{"d_model": 256, "experts_per_token": 2, "balance_bias": true, "router_noise": 0.05, "init_std_router": 0.0088, "lr_router": 0.000613, "tie_embeddings": true, "optimizer": "soap_variant", "beta1": 0.95, "train_tokens": 292700000, "dataset": "wikipedia_en"}
Below are experts of layer 4 (counted from 0) of a mixture-of-experts language model. Rows are named gate (a neuron's input weights, with its number), up (a neuron's input weights, with its number), down (a neuron's output weights, with its number) and show model dimensions 0-255. Each number is 128 + 32 x the weight over its row's rms, rounded and kept within 0 to 255. Numbers have three digits each.
Before each expert's rows: a language model's description of what the expert responds to. This comes from a sample of Wikipedia text that the model never trained on.

# expert 3
Year prefixes. First three digits of a year written as one piece, in tables, dates and parentheses, e.g. 198 of 1987, 201, 195.
gate0:125046144172078128143136139163139120078173168134104153113072105093159103133185136155132129105147123182145091131141119133110156097061085158120099163133109090112080163121133108135100156128080126116100145090118096080120050164157126111128169129102134107102185160101135209122129099146149118128123131120133116123169122159180200127144115111162100182146172130109169143142160154076189119091152089130170132099091163122137171111131135125151152086155108104133143089133126144152131158071107100108123136083090091151144095126169146133110113088121187182046094060113108116131106137106086076145204136139127145090175103130199163133153136146100123196081163164073164138135131085151106147074081100183117136085070170144112134153136112116099173115066163158134166087147134090195108177126213125
up0:143101161125105166156201135109125105072166111167111101139103099116173140145152123071155080165123141166136074142121148161080140056096136141114112136139124138117150101124074088130117110151074116134058098090094093112127077162122157085132121094131151131120173174124135162144120123127145156012139115138151135075107112119165054105173138131152101119140106112129096114130126124077157162072131154143178105141114112128180175120130111143151126130125114093115105120137077123190119118124131137089118125142095109126176110055163160103139114113143201133069123115103129111101127174051186137196171159105112085141197101172161117118114110201159091159109154147121147117116154118112133141097114150155096152132132255166099178093151109124152187104097177133193165099124122166155107082098177100
down0:134144135069121128153127106220146125121130101118126125166114130033122091124156148111152097136124144143139104122174078185115091127148170177168119168118121145110093091167140113092150125121166147140043055090191083126062134061071141158094147127141136121163143110139110097175093153196155143150132059090090088143171201179126076132175129153079151124169137113140142041151171115127169134138144114120140187138121113184125159161122111141159128112182124131087150177122142159149154129084109089163175116125164078085069143109106095157117080112084139157125154138113106133141145198134147194087108089101054081097096133126139123094127106097161113137129088140134092106124135097183056116129180101156112133083108132170087177105142105124167116146151149131119101121103110127169087158139172136

# expert 28
Clause-ending punctuation. Commas, periods and paragraph breaks that end clauses or sentences, and heading endings, plus joining words such as and, while, where.
gate0:098051124111155141101136161137113094076136122077114173167078154153136085123089134079103114104159163078059096117188093148136170103189037104094057142092148143113138163132174127161136146129110119156178218103169192115184106093167096121109156124103117123117086111142124131083134171146142124113115121139162081210142109074133150158113157158104141128172201194196182109137172114122090103144133119156129145134135128129131097146172087113099163145136107134175183093152085106101124144153117075153075165117153172119070194178113065108111113124142144137109145114142176141140057161125134112141112102145130150153100138142067109144130133082098108091081134118137122136136091125133153144108109084190154130165046132110165086100172092107117152138107149113112141138107196089118152160136098119
up0:071065106169092121087097110127158148068159143085144122170070149182149070143078109082104145075147140064087108131124139144138157120161066104136043102133163166142172153181130138170184126121166102118161140139180180110136121115181067121064171103092085141091062116119138158094104136149134114142130157129165069161164147070131157149137170133109111119127223125140167115143166085162111056152075149157108189107140105140101137147118117100097138108125150122189207119154110124145166150093126090127138160133146159147088107152108073078167134096152155131131169125148113128177120149145158104112138110162127114133137109145072102152141120110106070117096145099119179152137132155140148116064103081175161138099136161124169117090191118083062145093138144135072110165154175071141135139096140106
down0:100180087140126153086087134113152118112101146109145106131127140131089141138059114110169102165152166161157131147136083121095112065137080141136128151144035134125092131090108056098126125136143083179119114108114152149088096114158117140166062105167130141078077109160070123089132146167139152138132200147152166175108121128087121132113179101132089153107095102100054148153182126145109176090142116147101156167119167146159124094159179056135129166107147146163060127154159184138092144136173145203169102113141145134099161170094099134118149106125147148107165146168144068154079124059100140156173129080072075129179086147088112149096175109111147164137098100053126182144110118133166086103125124091162161103147108096232157144183185165146144155118145132108113153123110125137122097111115181

# expert 20
List and table separators. Hyphens, pipes, ampersands and list-joining and or commas beginning or separating items in lists, rosters and tables, e.g. - HAI, Heath, and.
gate0:044115113167093082136173090134090153104140125146108083133161096130144130107150116135164165133124174098142158106113107139117090096138137147162132194136095172084147118054146083137210130136113061098120087141126132170168099076171147119168182111145181118150099167133107227151126153143127096131093144084148110123139128123102142101132085106153131139077081093160107112108133142135134091027091097172142182217129133169124114139120112124133159116174103151127189151146156164152080158144085141182061121179129105175109145134128061121133122114116141098154104162153122180135157141140164123140144128133104114104120167130086158102073125119175120138185168105182065143175070108167110143110159132109102179145135102109064055141111107125158123129088134105125071141125165184067146183103146120
up0:106086158088096096127105165126127087138137067152157085144094112146124154106119166146156127116188180178126105142144121185150124184126103126153149088145125199149045149115157187113183140137111089127144122182115155164170177113138068183187057164122126140110110154143147123110134112159059142127127115136143077146141164145075108142172108110131128163166075123146162168113120119115100109182139113145154133090160168161124175112141143086132218144153143126158125088138076116139115096126129183127158111146083160035174131134153145114110119065158148160119061130162146087161161133108104205098091122060102107070134091092102067116141191117134138146084117156140147093157146124083079117135131093160114148051125082133142142144143120108123156112124122181086099086170156140061091083136102143
down0:129100082168115135151131175143112146186102139127159192079131147181111073084100079147140127209126131148060153083157145182119111067122137169132140135126090145118160152093131135167118134134131115154127086140147083147093135164132051170137128081138140133110115118115152142136117089092100106125160110076094104175118124128132135185168095105155107082208158133113091055071080122134113129187099123125073140162116156070106098088132091111081152148080141181165114079155085192127123107079141060158056105116134117133173117171106237097129148173114174124136104101170114066097177171160123152149139135131113134115145169116107182083135097114100121073131135151098192160148156172115155134110101161095139126177141145152122195136107116126148074138139145165123104174165134134085132090145098126